Below are experts of layer 3 (counted from 0) of a mixture-of-experts language model. Rows are named router (the router's row for the expert), down (a neuron's output weights, with its number) and show model dimensions 0-255. Each number is 200 + 40 x the weight over its row's rms, rounded and kept within 0 to 999.
After each expert's rows: a language model's description of what the expert responds to. This comes from a sample of Wikipedia text that the model never trained on.

# expert 16
router,249,180,223,202,169,204,192,190,169,183,223,255,205,219,195,199,134,243,214,270,216,192,266,229,266,248,263,205,216,231,173,290,210,222,193,196,187,170,322,119,240,218,208,130,184,172,174,199,204,256,142,224,220,184,222,161,182,143,134,205,200,309,189,244,159,124,263,159,230,198,237,163,135,183,185,230,154,247,258,155,157,146,183,278,169,205,141,182,212,145,191,243,192,212,110,192,230,296,130,177,128,165,208,257,223,156,193,192,220,211,239,215,202,175,214,213,227,157,148,172,211,188,186,294,212,193,245,175,163,214,202,279,162,195,254,201,187,277,208,263,268,196,151,201,244,220,163,208,213,185,169,209,214,140,175,200,205,175,244,252,205,183,161,253,173,170,182,221,198,216,198,203,237,242,154,144,256,205,169,205,197,247,275,175,173,209,180,145,160,195,136,216,152,188,204,164,213,168,250,155,152,188,230,241,184,137,182,225,201,168,180,209,119,205,210,178,134,197,216,325,218,201,235,244,183,228,189,186,218,182,274,251,223,175,203,205,204,260,143,226,187,161,182,206,177,224,220,167,158,237,91,177,274,243,277,175
down1,201,145,208,163,190,260,186,217,159,157,204,235,192,222,98,188,153,182,238,238,210,106,248,200,262,237,272,232,171,246,170,234,199,290,179,258,246,250,126,244,195,177,253,213,221,226,234,125,151,180,199,202,200,244,215,190,219,208,184,150,156,140,176,150,159,162,238,215,187,163,226,227,174,224,219,232,153,189,170,250,197,227,143,250,245,202,181,219,214,264,180,243,183,190,260,210,196,224,229,221,118,174,139,140,238,77,154,202,194,199,121,241,149,220,274,162,192,190,216,180,179,205,213,201,204,204,220,186,174,193,231,209,161,284,168,211,187,179,165,255,224,199,184,189,218,115,204,218,267,194,167,279,219,263,176,160,255,190,219,158,170,199,213,152,158,133,252,270,215,147,171,244,128,191,188,272,214,284,210,173,184,179,198,202,220,176,190,202,146,185,199,208,238,242,124,189,237,205,190,162,141,254,151,166,228,197,206,192,147,179,129,208,238,165,153,189,171,144,137,213,178,128,228,184,203,222,218,210,183,154,157,243,271,226,59,183,166,202,192,216,198,255,223,162,127,185,223,173,249,262,145,161,135,214,205,212
Description: Inner or final pieces of surnames and foreign words (Lem-per, Pi-per, O-per, Tve-ter), plus "in" and "the" after nouns like member, during.

# expert 28
router,133,211,220,194,236,169,287,206,230,155,216,223,233,195,223,266,155,269,187,153,238,186,236,293,228,157,213,242,241,199,188,249,220,240,246,260,237,212,175,257,199,215,210,196,220,201,247,277,200,206,175,192,187,209,165,164,198,181,167,176,228,167,192,208,213,164,155,206,226,182,189,216,251,103,168,182,253,160,170,162,172,204,253,161,260,167,175,241,213,166,225,222,207,164,172,222,212,225,224,175,281,175,187,234,206,243,167,204,198,164,264,246,225,234,265,210,215,198,235,217,205,283,229,116,163,244,194,265,181,142,193,198,180,195,111,215,191,193,241,230,159,219,113,174,179,160,200,230,256,160,151,283,235,207,203,219,260,173,176,123,225,234,252,195,202,274,248,189,241,258,247,278,224,156,196,201,189,124,79,194,177,227,165,264,191,154,183,248,215,197,237,221,194,223,206,205,248,208,251,195,185,187,192,159,216,235,192,184,187,215,220,232,188,262,136,137,263,224,201,244,205,209,150,245,162,159,122,205,191,211,202,147,198,196,91,260,234,133,218,190,217,276,131,221,312,256,164,102,130,154,191,205,215,162,199,187
down0,211,241,158,228,198,226,194,191,290,137,135,176,182,175,198,113,218,184,313,282,187,196,206,255,184,188,237,196,260,150,208,218,181,290,218,137,195,211,186,170,191,154,145,173,196,187,199,222,216,226,221,183,197,287,269,208,225,119,150,162,138,199,186,226,227,154,199,265,218,231,144,244,182,178,202,238,243,188,248,163,295,245,272,213,210,207,176,226,200,228,146,266,167,153,214,187,201,154,219,248,172,281,241,168,264,175,240,158,164,173,180,174,198,203,202,211,187,231,130,188,169,119,176,209,176,160,229,256,211,306,211,179,232,227,205,223,149,178,84,169,149,279,223,228,232,268,203,155,264,241,141,207,172,269,239,199,156,173,247,160,167,232,198,186,225,229,202,214,240,211,231,193,190,240,213,226,176,82,242,176,212,205,236,210,241,153,157,189,174,220,197,235,172,204,247,199,253,166,185,247,237,153,206,198,256,194,188,238,124,101,179,152,157,167,182,211,145,223,213,144,285,206,227,205,233,210,190,195,205,221,145,216,158,114,200,183,191,159,192,252,151,217,235,216,166,197,250,200,145,195,171,127,205,207,178,224
Description: Line breaks after short description lines like "Skyscraper in Batumi, Georgia", list items, section ends, plus table separator rows and heading equals signs.

# expert 10
router,212,179,205,203,190,235,182,186,152,211,196,135,173,188,180,244,220,195,138,271,231,178,227,203,156,177,264,177,171,233,169,165,205,220,226,182,124,280,167,238,216,195,143,211,159,163,238,254,208,205,164,228,157,171,219,237,189,180,161,171,153,158,177,177,153,270,222,193,145,134,184,224,225,225,232,171,203,222,209,209,240,143,220,288,198,194,181,317,158,144,216,166,218,76,247,242,222,161,186,227,300,219,213,207,169,117,228,214,224,191,203,200,208,202,129,166,199,315,219,215,210,172,212,261,175,189,252,214,173,191,191,164,158,209,156,215,201,189,187,323,195,224,212,194,247,181,128,185,248,179,197,233,157,219,248,223,227,242,173,271,176,174,239,247,153,259,204,170,124,157,177,153,246,250,153,248,235,150,229,196,214,159,261,182,208,239,191,231,163,250,92,246,236,161,176,149,222,208,297,168,233,224,253,243,131,228,191,262,208,233,238,179,162,137,149,169,238,219,98,222,202,212,127,186,213,194,140,175,226,184,181,235,231,202,197,161,173,179,203,221,156,157,200,199,153,212,195,236,212,162,120,248,253,218,242,156
down1,216,252,163,177,186,177,172,247,240,219,203,147,270,121,268,141,227,187,228,159,150,196,226,132,166,161,246,225,205,256,169,350,230,217,260,205,264,178,220,185,200,202,240,281,206,191,150,174,238,118,218,193,212,226,189,162,200,199,265,195,225,170,178,202,207,252,142,134,227,259,176,246,248,206,145,217,253,244,202,209,186,251,229,216,159,185,212,232,108,165,194,170,198,206,230,209,262,169,201,181,239,222,205,173,140,219,207,293,250,180,269,211,176,153,206,279,279,254,177,247,244,212,233,217,156,156,183,188,175,215,175,203,184,187,154,274,258,216,186,185,182,157,217,137,132,187,234,189,231,230,229,153,150,260,181,239,161,194,233,215,183,228,232,236,237,286,228,267,176,202,226,236,202,108,177,138,182,184,265,263,174,197,245,221,129,165,145,200,216,181,131,133,182,195,202,206,234,161,228,173,226,169,325,186,203,246,128,230,216,166,129,218,168,180,179,248,123,178,205,149,192,188,161,222,192,173,300,217,238,242,169,206,176,183,213,206,235,233,227,165,214,195,174,219,217,173,190,170,168,232,206,194,173,186,249,264
Description: The word "the"/"The" and demonstratives like This, These, plus short letter pieces inside names (Ger-e, Den-e-court, Jo-g, G.).

# expert 17
router,244,252,216,157,268,198,228,173,171,205,221,185,225,155,173,139,223,311,233,216,178,176,259,234,236,171,186,226,193,239,228,210,221,226,242,247,217,184,160,187,196,218,185,185,197,164,223,122,246,256,216,238,259,170,196,179,209,283,186,166,242,266,194,144,143,206,167,121,227,136,182,188,268,126,186,210,155,214,211,244,165,155,137,170,249,192,208,239,185,170,174,253,221,200,217,189,231,137,164,217,182,241,225,188,230,252,169,169,226,228,146,228,208,246,233,200,202,209,197,164,181,189,154,204,214,226,185,235,214,206,219,204,127,200,203,102,162,168,216,226,180,215,231,193,176,189,200,274,230,282,222,244,205,211,200,174,210,139,253,244,213,244,161,180,207,194,216,147,95,199,181,179,196,297,167,115,225,207,145,157,143,268,134,234,166,175,189,318,143,200,150,232,249,227,225,175,253,206,165,213,187,190,195,180,162,137,179,223,257,229,246,144,252,170,145,177,308,201,300,102,240,263,200,214,217,166,175,187,217,193,159,248,223,256,282,202,209,160,152,171,126,258,231,200,188,192,188,199,229,166,143,210,145,130,174,212
down0,255,214,235,175,209,139,194,140,221,279,230,212,237,253,160,234,176,195,234,227,191,199,203,227,148,247,253,165,130,215,170,148,240,161,236,227,249,183,200,195,211,217,185,208,179,208,211,174,161,242,198,195,299,235,172,159,176,136,199,207,174,198,170,167,169,202,277,148,226,257,97,142,282,157,191,158,150,174,212,222,192,172,216,164,184,241,200,189,244,211,215,182,247,220,271,264,165,191,142,191,176,219,193,244,219,149,163,303,202,223,215,153,210,209,111,165,183,165,202,198,205,191,184,239,218,157,219,232,173,207,167,210,197,146,187,228,170,221,183,123,244,213,205,207,181,251,261,222,232,258,189,240,101,204,158,236,183,207,199,206,88,240,247,215,184,157,254,193,138,149,259,146,261,234,241,123,188,248,285,218,187,180,205,135,242,174,199,198,131,194,221,199,209,220,166,233,191,140,199,211,134,203,298,213,185,185,256,112,284,187,184,181,225,207,255,219,206,145,229,149,230,184,268,141,231,214,160,238,150,216,167,203,184,161,163,167,193,134,170,294,306,160,163,230,194,192,168,168,169,183,201,214,158,206,181,282
Description: Commas after nouns that end a clause or list item, often before and, but, which; also inner pieces of personal names.

# expert 7
router,208,254,159,151,218,221,174,218,233,247,175,165,211,234,203,234,144,164,196,150,204,234,190,184,218,174,199,140,181,214,231,230,194,193,247,246,182,155,238,235,170,204,201,237,193,145,197,196,132,114,161,224,169,127,225,219,119,222,109,221,222,191,188,221,205,162,208,120,219,222,172,143,154,166,189,145,138,204,197,201,81,223,242,188,227,187,239,212,214,272,239,229,163,286,202,218,186,258,281,130,185,214,167,166,172,114,141,201,221,190,278,259,112,243,254,231,223,187,235,251,194,256,266,118,194,207,226,219,223,205,130,226,171,196,169,217,227,240,244,185,176,203,213,234,207,169,152,184,188,191,150,155,170,227,177,193,211,193,128,227,210,267,195,137,169,211,151,173,270,255,192,231,196,223,202,120,165,179,164,186,151,208,197,258,144,245,184,132,209,263,214,164,247,142,244,219,183,153,173,179,201,219,247,189,216,242,244,193,214,216,204,151,205,235,179,190,178,211,194,118,110,275,172,251,216,190,201,189,152,169,135,212,155,264,223,243,156,252,184,302,187,262,125,204,234,242,196,209,237,183,262,216,164,286,179,162
down0,150,234,178,155,175,137,300,222,215,222,190,197,178,166,191,163,268,197,198,137,270,223,175,225,174,165,213,230,233,196,181,193,207,197,194,213,200,218,160,205,180,198,185,199,156,252,200,231,202,201,184,203,215,223,113,158,204,227,166,210,197,207,164,267,160,194,245,231,255,216,140,281,235,186,177,196,180,192,186,177,253,210,135,280,298,188,190,225,194,216,169,180,155,118,161,224,138,198,191,207,237,239,249,140,197,162,236,190,161,200,214,157,228,150,155,123,171,191,267,199,164,156,186,183,233,167,171,239,140,227,177,213,160,182,188,195,196,197,155,202,207,140,203,210,254,159,211,192,169,153,174,133,175,165,273,263,158,188,156,170,290,206,272,231,165,241,190,149,233,200,219,225,195,202,165,324,213,160,198,206,172,208,195,206,249,199,249,164,99,200,262,215,191,297,257,187,166,187,278,297,204,174,175,211,186,169,167,227,124,143,209,120,219,182,156,207,155,215,261,179,274,219,231,268,143,130,254,245,258,141,166,193,316,207,173,185,250,160,242,208,216,189,163,155,180,150,266,236,196,253,252,208,217,222,150,209
Description: Subject and possessive pronouns in biographies, such as his, her, he, she, their, its, especially "earned her degree" or "his career".

# expert 29
router,200,216,199,162,184,166,222,178,172,169,206,184,220,168,216,244,216,145,181,147,140,177,181,169,173,180,129,173,170,189,192,200,170,190,185,219,201,219,121,242,188,213,118,210,139,178,155,158,237,186,132,246,208,175,176,128,127,239,148,192,268,141,128,174,234,199,219,226,123,213,193,171,247,158,255,163,198,238,173,213,167,182,261,182,228,192,154,198,219,200,178,174,215,162,227,209,187,206,198,221,138,201,219,146,184,172,219,246,213,226,98,171,156,162,240,164,224,176,204,196,183,222,283,132,180,174,298,206,174,159,151,247,159,147,257,210,213,263,261,314,130,167,168,186,171,185,234,137,160,143,189,186,227,205,245,162,205,194,181,171,190,258,208,272,147,97,206,161,178,239,221,272,197,204,142,202,224,206,274,170,208,170,240,189,184,246,143,215,182,189,213,210,206,209,179,236,269,160,224,163,206,88,185,218,169,216,125,197,204,170,184,222,219,187,191,192,160,164,157,248,94,231,166,230,181,253,252,160,215,165,177,234,224,199,257,160,163,207,134,275,151,204,122,168,275,234,230,103,226,189,222,230,117,245,219,176
down1,231,180,144,176,144,226,182,288,150,127,201,264,168,155,213,178,251,290,124,150,179,226,220,215,157,308,199,225,197,243,204,160,190,179,149,241,153,272,241,159,276,187,213,194,230,145,154,233,148,292,214,230,202,174,189,157,197,214,183,202,239,238,230,151,181,220,183,180,176,148,189,183,246,232,237,267,230,197,190,182,220,200,243,218,266,233,177,202,214,205,204,168,211,189,248,248,166,166,214,215,171,167,215,199,215,200,175,154,207,132,147,131,228,234,217,187,221,173,199,213,130,196,272,201,184,126,207,258,203,178,146,177,138,204,96,180,172,190,264,147,170,227,108,195,142,320,227,227,181,238,197,165,167,123,164,111,219,195,205,206,254,232,231,172,138,274,195,177,146,200,233,196,145,178,234,171,217,195,141,209,242,153,223,185,253,169,147,231,179,183,164,200,130,232,221,198,192,249,209,189,204,169,157,190,180,247,222,211,167,198,95,164,160,178,132,161,225,254,187,184,279,214,228,203,217,268,234,192,136,206,215,209,269,190,245,235,230,248,243,205,250,250,288,192,176,223,207,172,285,211,204,184,176,229,216,209
Description: The articles a and an after is, as or with, especially in definitions like is an enzyme, plus one, part, another.

# expert 1
router,189,200,173,183,178,297,160,187,159,231,197,228,244,233,224,230,203,219,202,172,179,222,156,147,172,196,158,314,172,211,221,251,185,180,175,133,247,209,196,110,129,237,263,217,248,267,219,198,168,217,222,216,182,124,153,204,186,280,217,152,177,209,215,184,232,186,201,313,215,232,246,207,168,178,137,192,275,196,168,175,249,194,208,208,141,204,251,168,304,251,225,234,274,190,239,218,265,126,259,208,171,227,252,257,161,243,136,155,245,159,254,142,190,210,227,265,226,194,261,140,214,245,320,176,214,252,213,147,218,173,192,141,216,155,124,217,247,222,180,193,181,237,221,188,257,176,238,190,242,212,143,252,294,216,206,226,152,179,224,165,209,140,132,205,220,225,233,158,229,190,232,197,226,208,193,217,162,249,226,186,192,231,181,180,295,234,204,199,208,208,277,201,172,287,157,222,191,233,168,262,264,197,189,188,190,176,233,117,206,221,205,145,270,195,162,163,240,251,235,200,254,194,246,180,182,255,174,254,172,231,180,201,207,277,236,209,203,180,226,184,176,227,211,191,240,215,219,211,234,209,265,163,206,159,172,243
down1,163,206,184,226,158,203,191,118,167,170,171,170,237,187,118,258,199,106,215,250,247,222,169,138,141,199,189,173,197,264,202,159,212,229,168,229,200,171,198,229,185,187,247,204,173,213,174,151,117,168,262,204,94,176,224,201,182,163,170,139,280,172,171,121,172,160,172,198,212,267,182,155,183,227,119,217,174,160,184,195,197,227,216,180,168,199,176,245,210,111,216,225,246,189,175,175,94,207,183,215,163,169,138,152,190,173,200,267,210,195,201,268,187,173,169,174,193,232,252,229,168,175,280,149,137,181,216,201,176,130,235,222,242,169,181,191,205,228,226,174,179,235,213,76,178,239,287,200,175,216,250,238,232,211,175,204,181,290,196,209,248,185,164,197,221,263,152,196,205,252,226,281,199,206,281,212,232,251,199,230,153,162,199,235,141,249,181,127,159,124,276,270,208,250,203,184,169,231,204,216,188,228,209,258,246,224,275,202,318,268,159,201,161,163,218,186,213,189,180,179,232,174,194,233,207,204,242,150,182,170,231,186,249,198,212,243,189,198,232,213,206,128,153,272,207,194,163,270,206,180,258,235,196,259,207,244
Description: Sentence-final periods before a line break or new sentence, years closing sentences, and middle pieces of proper names (Te-ut-onic, O-ak-land, By-water).

# expert 0
router,281,193,117,226,264,151,236,237,197,192,222,250,191,119,139,132,218,265,237,198,130,191,210,214,199,215,187,180,165,216,176,171,234,202,179,176,147,160,204,205,231,158,206,219,260,195,108,194,178,202,166,175,159,159,236,203,203,222,167,174,213,224,215,147,137,154,207,191,234,186,240,210,192,187,216,226,190,254,179,263,198,226,221,173,179,250,200,168,173,191,246,134,195,179,155,158,199,210,230,198,154,149,180,158,124,145,280,195,154,152,178,198,229,189,240,146,212,232,192,275,179,173,217,150,175,163,97,166,223,265,101,257,202,148,231,165,255,185,190,204,193,187,224,218,158,247,222,210,230,157,281,196,173,199,176,233,263,227,175,234,154,210,292,265,181,209,270,273,169,169,276,191,199,134,229,228,228,266,151,219,212,111,188,246,156,225,220,155,258,202,239,211,214,266,161,181,189,186,186,182,160,157,238,164,272,192,238,191,213,308,137,262,258,209,226,261,179,264,157,136,156,148,220,254,207,171,215,104,183,193,181,211,207,221,132,235,211,240,164,284,213,242,268,163,170,177,210,211,203,166,220,190,163,221,200,173
down1,136,306,195,270,225,214,175,100,233,154,218,207,217,211,234,129,196,195,218,235,115,233,223,213,310,177,151,243,180,270,222,195,169,138,213,230,256,199,207,188,204,185,143,257,252,242,175,213,216,194,174,161,213,175,177,211,153,213,282,206,241,178,209,156,186,206,210,194,151,232,216,214,152,147,196,195,273,198,228,303,251,157,246,227,174,218,201,194,199,220,194,217,218,190,190,261,194,235,180,237,310,154,229,216,186,179,133,271,232,188,203,217,169,135,199,106,161,213,190,205,198,285,199,257,220,233,168,222,187,170,205,183,187,211,196,212,194,248,195,177,103,176,144,223,167,192,170,195,215,180,229,232,209,242,138,230,173,242,168,268,114,190,275,132,195,167,247,207,128,294,284,179,153,223,174,256,151,228,234,186,212,175,246,183,200,263,167,199,189,158,106,282,234,140,242,172,238,221,178,172,241,235,195,223,167,185,193,268,191,186,191,188,262,183,182,240,192,162,232,212,250,213,175,190,176,215,156,170,187,184,171,179,290,122,237,241,174,205,142,204,129,189,216,195,189,179,181,231,280,252,179,185,242,226,234,187
Description: Name fragments and proper-noun words, often mid-surname or after an initial, like J-ör-g, Earn-hardt, Navy, Labor, Brooklyn.

# expert 9
router,212,154,296,143,240,211,203,286,195,181,228,173,180,268,243,195,269,133,203,204,182,251,176,176,230,210,87,180,215,193,186,202,178,200,130,192,194,194,191,237,269,208,181,197,269,215,202,182,140,192,266,171,180,190,207,162,266,187,259,233,184,175,245,187,182,253,273,202,154,240,294,183,280,242,194,162,227,248,221,225,183,184,218,233,76,190,125,199,158,209,228,147,215,213,216,209,260,153,214,269,261,180,215,233,210,213,259,221,199,196,211,223,132,146,189,278,209,177,185,144,221,164,270,234,171,197,235,201,205,154,189,222,202,151,111,256,175,161,179,192,154,214,199,191,144,216,179,222,246,136,277,216,165,198,203,205,184,178,183,205,228,183,234,242,203,113,233,293,251,185,185,224,201,148,250,242,175,198,249,170,207,223,228,240,178,201,217,238,226,163,176,123,221,206,171,246,238,229,210,215,344,206,180,97,166,202,266,161,236,186,180,196,208,248,256,142,252,198,227,229,212,162,160,167,170,206,261,194,184,216,212,159,166,168,162,214,183,195,207,207,291,221,209,266,135,154,197,160,197,175,120,222,202,183,201,236
down1,278,157,115,213,229,142,132,213,157,174,273,149,202,215,179,223,202,236,210,162,173,117,207,190,245,250,143,148,156,191,98,204,226,275,166,168,207,191,179,236,198,215,175,197,225,170,219,207,227,198,178,201,198,240,202,197,208,266,187,167,257,292,177,154,226,212,187,179,158,194,145,276,206,217,201,252,158,175,210,163,159,241,204,166,202,219,199,145,202,241,201,242,212,123,251,169,153,259,204,142,238,260,196,236,193,223,247,222,228,205,219,147,256,177,186,145,95,218,278,150,160,213,198,182,172,211,155,152,288,197,240,234,203,170,139,151,209,291,236,187,261,163,255,144,116,293,225,243,113,225,165,197,166,281,244,152,237,213,236,145,195,239,235,266,198,239,217,214,218,189,219,194,184,239,189,205,182,222,173,217,227,205,292,194,236,247,205,266,221,192,195,221,125,211,244,176,201,236,170,203,224,232,183,233,209,130,254,179,203,123,233,197,222,188,236,200,190,200,207,245,158,167,228,167,231,187,225,133,200,161,210,192,149,178,166,154,184,218,295,204,156,178,247,175,239,193,246,163,232,198,245,127,193,228,273,274
Description: Pipe separators closing a table cell after a name or place in sports results and lists, plus some semicolons and closing parentheses.

# expert 20
router,234,232,181,203,253,193,147,196,201,235,189,192,202,236,232,286,190,262,228,153,165,189,191,282,277,154,229,145,202,230,155,284,207,170,202,241,194,238,169,238,193,189,270,214,162,221,267,203,233,230,171,299,236,219,204,201,142,190,95,220,211,225,197,185,242,181,195,188,260,217,99,183,201,184,208,226,268,186,213,206,147,236,204,247,308,175,203,302,300,200,198,219,204,237,179,165,224,172,209,191,209,232,194,167,216,263,207,150,197,147,184,184,259,163,183,249,203,270,203,218,195,319,143,126,208,180,253,187,173,116,213,198,234,234,245,195,229,177,168,208,172,178,235,175,286,180,205,207,266,216,172,288,243,241,138,268,214,194,146,184,217,231,212,194,212,222,192,146,139,195,174,151,157,206,203,234,288,205,205,167,231,233,186,185,127,232,170,154,233,232,266,265,223,150,208,205,243,224,207,204,121,152,192,169,209,243,257,272,238,215,187,137,187,125,151,271,163,129,185,277,180,264,155,172,183,156,123,160,205,218,212,202,206,213,203,172,176,171,207,231,209,194,224,220,198,169,239,168,184,195,241,209,192,183,213,174
down0,260,268,261,250,261,185,197,280,214,196,220,261,171,139,115,258,164,255,196,222,163,213,248,251,206,205,114,185,155,170,138,261,259,131,183,207,178,216,204,239,203,219,252,216,163,230,215,183,233,229,255,270,234,164,248,235,143,249,263,239,193,210,181,204,221,136,200,198,192,179,253,107,145,188,208,241,250,175,157,192,247,209,211,183,197,221,226,258,232,173,197,185,239,258,215,231,200,193,207,197,196,214,121,193,176,285,232,94,119,150,146,179,168,134,168,247,176,243,170,192,156,150,182,219,186,203,190,247,121,217,249,198,153,219,236,229,188,268,204,172,191,290,264,149,209,166,217,252,228,253,200,158,255,280,172,202,172,199,188,214,290,122,181,177,274,167,196,203,174,192,269,167,169,196,171,192,250,159,157,170,186,170,186,199,176,183,258,219,135,228,179,193,209,173,260,164,147,254,217,244,207,223,190,207,190,178,256,205,174,153,242,226,195,205,275,189,220,132,158,189,215,207,180,207,161,186,193,229,133,212,145,183,189,229,252,123,221,202,186,194,185,241,262,176,151,187,277,275,212,205,194,177,132,218,244,165
Description: Multiplication signs between numbers (3x3, 4 × 400), dollar signs and backslashes in LaTeX math, periods after abbreviations like S. or track numbers.

# expert 8
router,186,205,200,161,206,125,189,199,152,193,218,134,199,206,270,295,219,181,180,143,205,163,248,188,171,223,187,265,222,161,231,125,154,146,189,193,184,198,193,205,226,145,192,220,210,164,178,193,231,145,229,173,238,153,227,176,150,108,253,184,224,146,184,258,173,244,303,308,247,200,200,148,136,176,173,203,111,253,166,154,242,244,103,280,168,151,184,215,236,226,209,198,159,221,205,217,218,252,168,305,123,201,261,237,170,195,153,228,160,253,297,208,256,200,182,146,198,188,255,187,212,276,199,278,161,140,121,208,179,195,145,166,196,207,218,215,219,203,146,177,163,218,233,216,178,181,206,227,214,217,204,223,196,102,212,212,155,171,267,177,195,192,200,246,268,241,186,239,150,236,213,217,195,217,227,203,176,150,221,266,215,249,125,208,238,153,229,167,201,210,297,171,196,163,241,196,249,157,195,201,171,226,225,238,165,193,203,193,248,224,210,198,139,207,227,174,183,197,190,166,305,247,156,198,214,225,227,203,174,197,222,198,248,164,231,250,248,197,196,260,259,188,211,200,143,296,171,196,221,188,257,250,213,205,139,220
down0,115,160,219,208,233,210,242,158,216,130,162,161,202,194,245,258,158,224,204,249,248,145,251,146,171,194,188,165,163,140,154,270,182,154,183,234,180,196,225,177,171,237,186,223,218,209,197,172,213,276,170,200,233,164,152,245,160,235,188,233,168,228,265,187,226,143,213,243,167,240,209,164,171,256,287,162,167,219,192,281,194,171,117,139,217,168,261,133,182,253,186,235,164,189,249,194,173,160,199,175,188,254,233,147,202,166,181,229,224,227,216,231,163,172,208,181,189,192,212,209,233,234,180,246,214,181,178,227,229,152,146,265,203,125,173,197,208,184,219,243,132,177,177,156,226,198,221,264,130,228,242,176,185,185,182,183,235,284,180,205,218,188,144,192,216,193,202,181,232,167,237,231,260,245,164,175,269,160,136,254,208,204,255,246,211,223,191,95,203,291,192,48,212,174,161,196,288,209,130,231,175,231,213,189,252,233,221,216,213,276,177,147,170,145,164,190,295,200,277,257,185,239,232,208,250,215,201,246,238,169,150,177,192,103,172,163,203,264,223,245,196,166,231,261,167,217,262,191,251,184,204,150,194,223,171,244
Description: Common adjectives, adverbs and suffixes of degree or size after articles, such as much, well, very, early, way, the -ly ending.

# expert 21
router,254,199,185,160,189,188,234,226,230,217,161,179,247,194,153,155,152,173,214,208,218,185,146,147,162,222,199,139,245,177,199,196,191,200,191,173,201,164,163,254,176,252,222,192,184,230,175,138,190,235,155,175,212,165,228,258,262,99,228,182,185,152,193,187,208,175,117,198,209,241,200,199,232,220,203,183,243,237,260,244,146,221,128,129,254,193,216,202,274,148,272,177,236,208,169,157,147,190,162,187,317,152,178,202,213,223,223,267,239,221,242,225,279,264,234,167,172,235,156,280,170,202,148,264,175,240,163,180,122,314,168,152,188,253,151,226,246,196,246,152,172,242,229,219,228,191,202,234,135,221,163,113,222,131,200,182,199,175,161,239,203,234,223,161,174,197,240,177,255,231,207,188,190,149,245,223,168,230,111,171,181,200,169,135,182,246,155,140,207,215,169,201,200,138,288,198,122,212,201,216,143,174,197,225,241,212,226,254,177,222,212,197,242,192,241,266,209,111,226,159,101,204,221,176,210,218,205,201,174,224,157,148,226,200,199,240,172,173,279,302,197,221,227,111,204,159,179,181,244,232,234,273,214,165,201,200
down0,213,242,211,250,204,215,175,161,208,208,242,238,189,247,228,187,178,194,199,237,179,195,257,177,190,228,171,195,125,148,238,266,141,133,171,197,216,89,241,216,201,238,196,200,212,224,275,232,116,269,249,99,168,203,229,180,193,193,170,258,165,180,230,188,146,190,199,160,180,127,247,144,203,246,258,218,221,216,200,214,172,214,191,165,212,208,248,164,250,157,169,252,132,151,241,261,137,188,230,241,229,286,274,234,111,208,144,207,194,181,207,247,256,250,189,228,205,242,220,163,209,198,163,225,167,168,279,225,113,161,231,246,213,278,270,185,244,181,200,199,244,240,229,213,183,230,217,168,242,216,167,229,187,181,261,232,325,199,212,222,208,231,213,225,104,158,145,193,212,155,256,198,184,187,145,185,231,200,150,293,180,267,174,252,277,219,221,188,202,153,208,211,152,237,265,254,251,202,195,181,125,253,210,204,201,185,197,200,158,219,218,211,190,221,224,218,245,190,166,221,209,135,188,157,220,163,186,223,260,204,189,277,211,212,252,115,167,172,193,191,186,208,209,209,225,221,167,308,133,167,121,230,197,235,207,181
Description: Digits and decimal pieces in coordinates, percentages, scores and slashes, such as 7.617°N, 6.9%, 0–0, /10.

# expert 23
router,202,235,214,179,258,167,298,247,177,183,187,236,160,145,186,176,194,220,199,192,256,198,197,207,219,243,247,139,216,207,172,253,247,185,235,211,208,175,175,241,254,229,161,166,186,215,245,193,220,249,227,256,244,232,158,217,290,194,167,201,186,183,174,167,181,146,227,94,121,224,259,199,204,255,211,213,175,185,210,183,187,186,220,114,217,188,230,179,163,130,148,222,149,193,236,216,176,113,204,221,186,191,252,202,223,166,197,203,186,208,242,180,136,198,242,244,160,155,232,184,198,223,233,170,235,178,202,229,186,160,153,216,206,199,166,177,200,244,240,181,147,174,282,235,147,167,253,160,240,250,124,174,169,156,214,162,231,190,290,75,212,241,119,152,184,178,193,169,163,180,224,185,156,266,247,123,183,216,191,247,258,195,218,179,204,248,204,289,209,207,139,267,274,210,199,200,169,191,218,154,151,256,135,195,202,222,161,175,221,172,226,240,237,221,163,299,119,186,225,292,161,211,179,171,173,218,240,199,215,216,194,181,204,181,258,211,218,147,200,222,314,292,265,212,211,204,139,241,173,243,239,160,110,233,204,141
down0,195,184,251,187,217,170,189,203,183,176,199,198,161,202,208,173,168,166,154,171,210,218,172,238,135,173,130,133,197,208,215,285,194,182,204,117,205,213,235,221,194,204,217,158,220,205,204,190,199,149,202,208,236,191,237,229,161,230,221,204,247,227,185,168,216,172,149,173,226,265,181,179,158,244,224,137,235,131,234,251,150,244,199,250,196,214,165,227,193,222,224,248,206,151,138,168,237,189,216,211,199,216,178,242,177,190,205,230,170,188,219,146,193,179,175,221,258,233,243,212,184,143,175,210,208,132,236,178,255,307,143,184,199,177,270,191,161,216,144,222,282,224,215,265,180,193,176,154,221,240,237,221,146,155,244,205,307,213,251,189,220,202,243,198,224,240,242,137,87,146,97,157,151,255,233,99,233,221,195,270,225,181,215,207,191,151,155,200,211,191,209,141,240,292,172,271,180,151,165,223,215,171,291,239,212,209,239,234,185,314,205,179,182,201,146,217,193,213,224,211,195,229,196,242,179,184,212,77,200,167,129,155,162,243,156,207,253,194,147,245,170,180,317,190,214,133,160,229,184,166,138,223,128,218,172,267
Description: Nouns for games, films, teams and players after the, plus vs. and No., and byte pieces of Japanese or Thai characters.